{
  "experts_per_token": 2,
  "router_score": "sigmoid",
  "normalize_top_k": true,
  "num_attention_heads": 4,
  "norm_eps": 1e-06,
  "positions": "rope",
  "rope_fraction": 1.0,
  "attn_scale": 0.125,
  "extras": ["capped logits"],
  "init_std_qkv": 0.058,
  "init_std_o": 0.0,
  "max_seq_len": 256,
  "max_steps": 9701
}
Below are experts of layer 9 (counted from 0) of a mixture-of-experts language model. Rows are named router (the router's row for the expert), gate (a neuron's input weights, with its number), up (a neuron's input weights, with its number), down (a neuron's output weights, with its number) and show model dimensions 0-159. Each number is 128 + 32 x the weight over its row's rms, rounded and kept within 0 to 255. Numbers have three digits each.
Before each expert's rows: a language model's description of what the expert responds to; "gets" lists some tokens that make up at least twice as much of what it gets as of all text. This comes from a sample of Wikipedia text that the model never trained on. Tokens count by the router's weight.

# expert 29
What it handles: Middle syllables such as al, as, ict, ut in words like northeastern, parallel, Victorians, signal, plus numbers in dates and compass adjectives.
gets: "al", "as", "t", " Al", "ut", "ict"
router:156168131137152093138152153098172129102121126157145124137103204183088177099104144119136127083140159132059081101134089166104158169223100143126107096150175133062075183147106089131136202162116117162155102140140085119130152138114178087105135179157170148178129087158107111090135107160112077098108077143173148159113112069156128113123150134100104139067067120150152162150119096090090086115149101107151166172106120103156136184129116139140137148167094063131140152142174196145118146139175145
gate10:153187172138119080157163138123054112131096087100162138125104145124109189145107103137137205136155131100062098096182117115117127118117196090138074110142152146164158191142113133097115177161078101178164119097174127118144150168173109104113178158154135123133148143149079114081106169090109092101081146133199131141133073066112112123071109139089120092157091075116114160127114138130163136128130112163103171085061114190133168136130089130163088122192121122185101154094167106131103149145090105
up10:124114174146087106168102124051111158157153151094068108114101122157109057169133101074175091111119145160166121142108142110148078186197122146088107037106094177140112089106190086131156130204138066142092095114125099126091118130086124118078095113113113181144152158114181143093109057111128113149122064128113126178147114104078196120144151144155135144128094161154168152161159130102143166122141130108121069121128109142144088076126133111160125130120154159123110163159181156144120165117123064
down10:055114099135074108144139112114163132147113113157123107133123196153154131178091128094146117101111168110131106086121111138095116105090121137098125123163088061067162176138130150122147091093130143139206197142155151130107132063151136133167122155122194112162083202096130172096147099132145126111170114083151126110147061168124122174164085092176122129147176133164148104093131191088130156093107147148154150149121081209106172156130126151119084170120180066131178124174160115080138094133159157

# expert 27
What it handles: Second word pieces beginning with b, c, d, v or g after a first letter, such as b in branch and ball, og in logical, mod, disc.
gets: " b", "c", "b", " v", "ad", "od"
router:110110132120160105142148175106144101088092106121175092144138120136154179137106117173111119130112136125094130103153135153111121133102136155140153084193170070128162182140133083116143154156132161219099159152163167080190121098140185097099076104162115123176155101187101111120125135108110103101159129173135090102123177106137089141126142149141122119061107080177102138157084180149123132167066141066197124145150112047142136124089184149169149088187173116128131183129116129123056152164132081
gate30:108102145111106139126128141114212116161133105107192090149108108086126194165119108169135086124121080107174131050148123163193154076142129172160172125122115123072142158092126102185116122101137076100127143143123182112165098103102143092121064137143109114195140098104149103105112157142115090168138142151112142103135132135037116165091131143119155108112121130144121146129191188152126093184131166115141078087104099077103090111161147121181157120187102109116088182068184079179097117120117127
up30:116170124124159149142110178099192122131138113120166080171123124122172091132152201124187120162114132144137103104165150101138134158165147145098113113127144109110205162070105133169193139084163077115193083144091125098118077121142134084137103113175101138117183178155125165167102125157165107155125123137112129137104176126133149141122084143130151058094155100092159149119157177167129119178072069124151075130153131119095126135087116210133136133188108161163043129090129061148107184122148124
down30:111130128158128134175118100150142138149177117088111123147139115149151125124142079094089187087139142128103102072183122165126162116084116138116040144127120105108187157115072194139120078135128099087180114150125120116155109136143133130188186158094078111169129175125118117091128168119082108091117098110110128145144101164127116107198162097205170045149158103146074076115192174125150087183102155111116123149191132115139132158185113124172159194089127107199113128107128096128160118152125143

# expert 24
What it handles: Word-internal pieces with m or prefix stems in Latinate words, such as om in diplomatic, Comm, rem, att, resp, inflammation.
gets: " m", "m", " M", "im", "am", "ir"
router:076090137119160155148093130099166129093087113149113133121119148175110142113108109146226109168127082132065174123123145174113122127174100198074139160135154124106129139146092155111145143133158174158066156110151124099137124118148145097109097152133154162176165067104158165107149130128163103138093115190140138141155168068127087103088126186050101134111091074177133140142119147067146099168072109169103090156132111114083158093089109110218162102148122135103081176146178135094148092152095124
gate1:122129154061136151086113150103138131160039112166120106084100137122148138082115122082148144118109052197078165095142143105130127168155095206080109153134141198096160093125072126192109099154133079085167121083139141127132160174139177162137114145127126153091165153121155137144115113158164146168190107148151097164165107139145109068109151138128148135114070087156132071178194123124147072122149138167098099130151102133113168158128120114180128099198133132178120175160116163143076113150123151
up1:174091118138119160092074151194117114107122089098145094129111099119191093031175125168095144129159146133054174063098108140139141133073129166148110077122094175127126162164150170108107059156091133119121165109124141096113157121136110138163089139156119162123123137121098161127179088083150142102098091127148134089131125076174115171130080114092145135195117183131119086133108080121150171155134111073161082144099142121198129154112090116144042119079115105172158144114167097143101095149156103
down1:098117126162124082129169123139168043123083120115124174100107032166124117102145109108170114152108072143128140135189179096107154089132133104104192115120077088119158100165113129165111094113113096144102110164156140120106113112123179104088190178193156136073108101135102098158112169162118160118150141133137150142096101168127187103145107129093145122129138157093149135179116131126143136112155150154109095190129152172079065097105205085167138134155100195076135070166139139108140162190152164

# expert 19
What it handles: Word pieces containing g, v, or qu, mid-word or word-initial, such as -ag- in Anchorage, Reg(ion), mov, prov.
gets: " G", "g", " g", "v", "ag", "z"
router:134161115148120113160158164082167167131115183117194139145141149202100149095126134151140134108149083133064126123182163185172198147144121124083129124168160071131139151126136116109156126178134154153115156179150142113133119068072139137103101125162161195198120098129167109103148111120132122122168118122145081187100190068076094129118155176102121117130067175173065130181136144099093105109106090063137078162155112106131114099098186107131150093141164082090126121170161120155101145102114105
gate2:178085091113138057198161101097147151115175123107146154147172132091042123167080096105141137155144093075162195128142126126148115164116110093129090107164201107123144095117152155093134166091103123121121129165156114168079119081150140118147094123087111164116183145161112136089181109146115092137109114113118083199148138093099080162110135160127169163156110135158110170143134193147132151138149091122111115169208126124080126053133125100102155107096137049123115112153155108140073057139133128
up2:091159216160167124134106165132134116102146079137142141091116168137137149206110125158105094097129138184142090125208159120116105100150081137088107149151080132085160134131155138108092074126107156120115133114117139117115163129133100111070155138132115143116157153085137120148119128130092165060065158120114131076142053163137126081172157173158083096109144147098105186146201153188135074088188160106170129186139131129177121123058120133119052170106137156122150119167135130094099162137125180
down2:130179153132082186136124107143121171159137173128124120137153096068143088109156081131152170173163154122085070168125163118085145124118133127159146120111129128106141119134101082146079143171148102155165073095147117097068124103057110100122121185101113172145138213193149135127181129080101147151099092174146063122109223123097107131053104110116200109116155147160136129158132091114132082072172125118107150156138130140145077145142163105111141102083104185071088113174135097146120132102139129